{
  "n_experts": 6,
  "experts_per_token": 1,
  "router_score": "sigmoid",
  "balance_loss": 0.00038,
  "lr_router": 0.000713,
  "vocab_size": 8656,
  "norm_eps": 1e-05,
  "tie_word_embeddings": true,
  "batch_tokens": 65536,
  "dataset": "wikipedia_en"
}
Below are experts of layer 5 (counted from 0) of a mixture-of-experts language model. Rows are named gate (a neuron's input weights, with its number), up (a neuron's input weights, with its number), down (a neuron's output weights, with its number) and show model dimensions 560-639. Each number is 128 + 24 x the weight over its row's rms, rounded and kept within 0 to 255.
Before each expert's rows: "mostly gets" lists some tokens that are sent to it at least half of the time; "comes before" lists some tokens at least twice as common just after its tokens as in all text. This comes from a sample of Wikipedia text that the model never trained on. Tokens count by the router's weight.

# expert 4
mostly gets: "9", "5", "0", "7", " ", "4"
comes before: " |", " ", "20", "0", "19", "1"
gate0 [ 97 125  82 146 117 167 152 106 160 123 119  88  92 130 121 108 120 150 110  79 127 158 142 109 129 101  97 102 112 179 132 143 140 123 134 108 131 125 131 157 156 107 106  91 119 147  96 148 105 111 149 162 122 103  98 146 143 158 189 154 136  94 151 185  95  95 171 130 139 136 119 133  94 141  82 123 133 127 140 119]
up0 [ 95 157 125 166 120 127 109 141 131 118 113 145 147 103 148 129  91 140 151 133 150 171 131 108 118 151 128 124 126 127 155 157 130 181 117 108 135 126 102  80 119 155 139  97 156 135  91  99 159 136 103 132 114 160 136 101 141 128 149 153  97 156 183 123 124 129 121 122 110 117 123 150 136 123 147 129 129  88 150 142]
down0 [134 131 137 119 118 142 164 145 133  88 148 118 163 119 121 118 141 120  98  92 115 118 110 121  95 144 120 125 146 134 129 119 147 130 159 132 160 157 118 151 134 140 143 141 151 130 100 137  99 118 110 150 141 105 137 107 117 138 173 144 137 178 105 102 111 108 147 129  93 158  91 166 138 103 147 167  91 137 135 176]
gate1 [165 116 135 107 108 101 171 117 139 133 125 156 131 110 151 152 153 134 154 139 107 117 115 137 112 131 134 138 145  71 132 124 105  87 128 125 138 105 136 121 165  95 156 139 117  90 151  96 135 118 101 170 173 117  96 129 160  90 133 161 111 114 130 127 121 145 117 114 124 106 167 106 163 155 131 127 114 131 105 148]
up1 [125 134 129 142  82 115 123 159 163 164 168 138 111 152 129 125 125 159 141  96 113 138 129 129 114 140 111 153 163 123 120 123 137 152 110 128 138 178 151 115 163 143 165 130  69 153 135 139 129 128 116 125 146 102 131 130 111  61 141 131 131 101 147 131 123  97 120 127 147 103 158 151 163 136 105 153 138 134  92 154]
down1 [ 93 109 149 123 179 134 154  86 172 108 139  92  94 148 184 141 134 147 149 118 153 165 136 135 134 174 162 144 150 170 139 168 124 137  89 144 142 121 103 156  96 120 118 119  95  95 124 112 127 141 124 146 142 152 132 147  91 104 107 136 112 125 125 151 147 124 160 107 131 111 139 119 135 168 131 122 153 115 133 137]
gate2 [112 154 131 132  88 115 153 106 154 130 135  79 137  94 130 146 131 102 115 113 132 147 161 123 101 154 137 132 148 167 159 106 150 130 165 114 143 101 131 104 149 102 130 156 111 153  95 159 174 157 113 133 128 126 116 126 125 170  91 131 114 147 156 121 118 135 138 170 138 101 134 110 150 133 184  70 112 142  93 118]
up2 [108 152 176 137 143  88 145 138 155 101 121 102  96 135 126 132 136 139 110 128 140 116 145 140 168 156 131 182 143 120 116 142 141 139 149 119 116 146 173 152 140 105 118 187 116 121 174 133 158 142 140  89 126 129 152 137 130 174 156 192 106 116 119 141 108 149 153  86 102 110 125 119 163 121 205 110 147 114 138 147]
down2 [ 95 126  78 153 150 157 141  91 134 113 176 186 186 117 111 128 129 114 114 166 180 136 166  75 115  87 187 102 155 102 146 132 125 100 116 109 102 131 102 105 105 169  99 132 132 145 116 128 113 131 158  92 133 139 153 150 125  87  78 133 129  91 128 156 130 145 162 165 110  98 153 140 103 109 154 126 146 184 141 113]
gate3 [154 112 126 136 134 104  73 136 138  89 119 162 106 130 132 132 156 102 120 135 120 113 114 112  93  94 112 105 100 119 135 169 203 116 139 114 164  96 134  94 126 160 164 157 147 171 117 142 152 113 113 119 148 151 139 123 107 139 112 152  80  97 138 170 175 133 105  90 132 129 119 130 112 121 126  85 112 141 128 132]
up3 [157 102  92 118 131 110 141  93  98 120  83 145 128 123 128 122 104 139 136 116 137  97  93  96  98 130 134 168 161 107 129 159 138  81 148  96 186 137 111 132 121 100 112  95 126 125 135 154 140 142 129 148 108 162 122 126 146  96 116 135 146 120 153 154 197 124 140 108 154 149 131 146 159 103 137 118 113 149  80 119]
down3 [131 182 111 146 133 161 132 103 122 103 126 145  80 141 134 152 161 151  98 130 161 105 105 130 131  83 135 110 126 110 148 157 141 151 177 100 133 131 142  81  76  93 131 127 142 126 126 144 124 137 145  87 137 116 125 125 138 116 137  95 127 146 124 120 111  98  92 159 127 140 151 142 139 120  96 143 166 133 120 119]

# expert 3
mostly gets: " had", " which", " that", " were", " has", " are"
comes before: " the", " a", " to", " in", " of", " his"
gate0 [149 131 135 109  87 129 160 106 110 116 148 115 147 151  95 128 127 128 124 126 127 136  99  85 103 130 115 121 118 121 112 153 156 134 100 124 126 129 146 109 146 148 147 135 120 149 106  88 149 111  79 129 151 116 110 114 163 122 163  91 146 158 155 158  83 103 105 154 129 145  98 124 113 117  71 126 138 141 129 119]
up0 [142 132 156 114 116 132 102 145 173 193 126 140 148  87 114  89 118 112 149 163 123 123 123 106 108 122  90 113 184  94 121 130 140 115 151  52 156 126 148 108 106 135 155 123 152 131 113 114 145  92 187 160 114 142 132 169 169 182 170 109 126  77 141 120 143 125 131 151  92 127 145 166 130 151 151 132 139 168 121 108]
down0 [ 95 129 109 173 133 135 148 148 127 138 146 128 136  91 102  98  87 125 114 138 133 108 158 127 147 149 150 109 149 139 143 132 105 135  93 129 162  93 122 143 130  89 169 107  80 122 116  65 131 140 119 144 134 148 136 125 153 125 121 144  99  95 134 114 151 105 146 128  71 133 109 119 139 159 166 122  63 163 128 119]
gate1 [155 144 125 163 114 143 136 150 122 131 135 103  96 109 154 141 155 134 162 116 167 111 115  86 135 107 137 109 119 141  52 159 114 138 125 144 119  97 136 137 173 146 115  83 145 112 111 120 104 126  70 127 114 162 140 121 112 131 152 142 126 141 126 117 120 148 155 128  84 131 122  94 176 175 122 141 133 141 160  91]
up1 [160 132  79 147 122 122 105  77  93 113 111 139 118 162 147 121 117 152 155 147 112 135 102  93  88 164 153 107 148 112 125 126 160 102 125 125 143 152 112 135 145 123 160 108 146 146 118 125 131 150 125 117 130 128 169 127 156 131 162  87 158 149 101 175 118 112 153 125 113 139 146 133 166 118 167  82 158 116 136 117]
down1 [119 141 123 109 104 126 136 138 147 172 129 105 144 156 101 157 155 101  92 146 145 116 128 157 142 120 143 152 133 168 113 112 139 133 110 133 156 146 125 141 197 141  97 153 146 153 159 109 153 131 104 149 174 131 144 170  70  68 141 130 131 182 162 132 101 109 135 175  77 107 150 200 180 135  88 119 111 111 119 116]
gate2 [100 137  94 186 100  94 113 182 131 147 133 124 114 177  90 120 136  90 101 125 129 122 131 148  91 117 115 136 147  71 139 117  84 143 131 128 127 133  92 159 140 141  87  86 134  90 125 131  86 126 126  97 148 116 129 110 139 109 158 112 163 146 107 144 138 131 145 108  97 163  95  91 130 152 135 136 136 132 159 104]
up2 [ 97 137 102 115 104 206  67 130 117 145 142 112  86 131 108 192 126  68 134 144 156 114 132 144 124 100 122  98 135 109 125 142 141  97 102 107 119  94 134 107 116 137 157 111 156 119 119 111 101 120 133 184 117 117 140 117 181 147 146 100 139 155 142 155 125  95 117 106  77 123 150  54 168 128 139 129 158 111 141 126]
down2 [160 101 136 129 132 133 133 130 138 125 138 138 109 130  94  92 131 135 111 138 126 175 144  69 126  81 176 145 118 119 143 126 145 109 174 111 119 129 142 157 148 146 111  96 139 136 101 118 128 115  94 131 193 144 114 158 153 157 105 144 136 107 169 107 139 187 102 123 163 116 130  77 158 123 143  65 124 125 114 133]
gate3 [113 105 161 146 127 132 125 144 195 137  78 118  99 140 130 103 139 154 113  85 142  99 145 126 166 115 131 162 121 148 135 187 130 136 154 150  94  81 128 174 147 101 110 110 138 135 161 136 116 141  94 141 130 132  87 129 144 104 120 147 149 129 166 151 127  99 118 119 139 100 129 152 103 133 151 104 143 106 128 123]
up3 [125 126 136  82 152 106 118 126 156 138  82 122 169 125 111 116 120 125 111 132  72 106  96 128 146 148 133 127 113 135  74 126  99 158 124 132 142 128 132 114 161  93 121 132 145 136 118 122 142 108 124 121  93 130 175 151 191 117 131 115 155 118 131 106 126 141 137 153 143  84 150 134  79 110 135 144 161 149  67 133]
down3 [101 151 138 157 111 133  88 156 119 162 106 144 129 162 102 155 132 136 143 119 144 111 101 104 127  38  81  85 106 142 104 142 139 137 143 109 111 126 172 106  95 174  92 144 133 124 148 117 139 122 190  80 109 170 103 116 109 165 130 144 134 145 103  99 158 179 121  94 129  82  91 130 167 140 104 134 119 129 156 109]

# expert 0
mostly gets: "ford", " James", "ville", " Thomas", "ton", " Street"
comes before: ",", " (", "\n", "'s", "i", "a"
gate0 [138 110 119 140 104 141 126 153 142 121  97 133 116 171  99 132 132 109 108 114 148 138 106 130 143 108 151 129 148 112 111 100 118 116 147 170 105 113  92 113 103 172 133 148 109 107 129 171 161 123  99 140 123 119 107 118 123 160 134 122 170 144 125 123 154 124 136  88 132 169 105 111 158 125 134 125 125 102 133 115]
up0 [116  79  91 141 126 155 124 147 189 143  75 125 104 122 133 124 145 116 123 133  98 137 173 134  84 153 143 137 129 115 102 128 125 100 133 126 102 104  95  85  91 143  98 116 151 156 130 133 119 132 102 132 124 107 136 187 121 136 105 112 136 107 136 119 151 100  92 110 101 134 111 104 108 153 126 141 147 148 142 104]
down0 [ 79 126 121 112 167 115 133 115 142 102 119 108 141 115 158 146 152 134 161  63 117 122 120 124 103 119  94 151 156 134 115 124 104 120 166  99 127 128 103 142  89 163 158 107  92  92 159 124 188 139 104 151 137 147 105 114 128 114 123 187 111 153 149 100 121 115 111 107 106  95 150 203 146 104  95 126  56 118 136 117]
gate1 [140 109 117 124 110 147 140 146 131 130 125 171 136 190 141  89 132 102  98 158  96 125 120  87  74 156 109  85 161 120 122 171 109 111 154 139  98 170 107  98 158 108 133 143 180  64 139  93 136 136 171 138 118 146  98 139 106  82 106 129 105 142 115 124 156  95 154 124  93 103 182 107 134 116 134 131 110 133  85 118]
up1 [164 144 137 132 108 143 133 114 129 163 128 171 124 134 146 154 110 141 170 129 114 111 125 117 143 165 122 153 122 149 164 121 115 131 113 188 112  86 136 116 119 101 129 151 182 131 141 121 147 152 142 133 132 137 132 126 118 124 115 163 135 147 149 106 179  71 126 125 135 135  74 139 169 136 118 140 126 142 142 117]
down1 [ 84 107 133  85 166 142 144 150 101 141 144 112 136 119  85 134 152 181 176 121 128 128  88  88 128 131 125 150 158  84 133 117 104 108 140 126 122 175 122 171 129 149  75 131 161 175 125 122 139 116 144 153 105 139 127 139 106 137 146 128 102 104 130 139 118 111 113 112 182 157  94  87 140 139 112 130 145 113 141 107]
gate2 [ 87 153 124  67 120 126 121 154 126  94 156 108 151 128 155 146 127 116 132 153 163 173 140 119  92 116 115 114 103 160 143 163 110 130 105 134 182  87 113 137 147 167 106 104 126 134 126 162  97 119 115 101 134 107 120 145  94 140 124 118 131  98 109 135 115 123 154 125  72 162 157 136 117 136 126 135 121 107 115 119]
up2 [ 82  99  96 111 133  93 110 121 114 138 104 134 119 117 120 124 110 126 180  83 138 167 167 112 152 110  94 137  89 155 100 161 141 141 143 159 147 127 110 140 100 129 163 137 124 149  99 115 122 123 111 160  99 131 111  88 121 111 125 139 167 128  98 135 127 159 126 114 135 128 113 153 131 116 135 115 148  99 169 161]
down2 [129 124  93 138 145 109 124 138 157 143 118 110 150 152 120 139 114 125 123  78 101 145 129  92  93 114 138 159  94 105 116 147 106 128 131 152 129 136  98 115  81 122 129 143 148 110 133 119 114  75 160 136 134 135 122 116 112 146  95 176 145  90 100  88 139 152 136 116  95 110 140 121 142 152 145 100 150 132 155 119]
gate3 [144 132 129  85 147 129 160 131 118 123 157 117 135 112 109 111 111 165  83 147 145 170 154 169 120 121 111 158 122 179 129 127 113 148 124 181 139 126 131 112 147 144  90 165 148 122  78 154 118 160 140 129  93 137 150 131 116 117 117 164 116 102 122 135 151 134  92 123 130 116 107 119 148  89 115 141 113 109 129 120]
up3 [102 120 157 126 135 153 141 102  91 137  95 156  95  99 112 133 109  78 151 148 137 123 131 163 112 162  96 136 143 104 160 119 157 114 110 145  96 140 146 110 107 126 139 143 132 161 116 128 134 113 129 121 127 144 177 121 101 136 136  75 149 104 147 145 170 146 134 125 129 129 135 135 106 136 145 152 148 116 146 149]
down3 [119 153 125 149 124 115 137  94 128 119 143 115 139  82 130 131 164 125 132 128 142 125 126  98 131 136 148 101 104 157 154 137 162 134 105 117  92 104 107 129 128  80 135 110  95 164 125 160 151 100 143 121 149 125  99 113 124 137 109 126 117 143 119 161 164 105 146 115 131 111 144 136 118 133 134 148 120 118 117 152]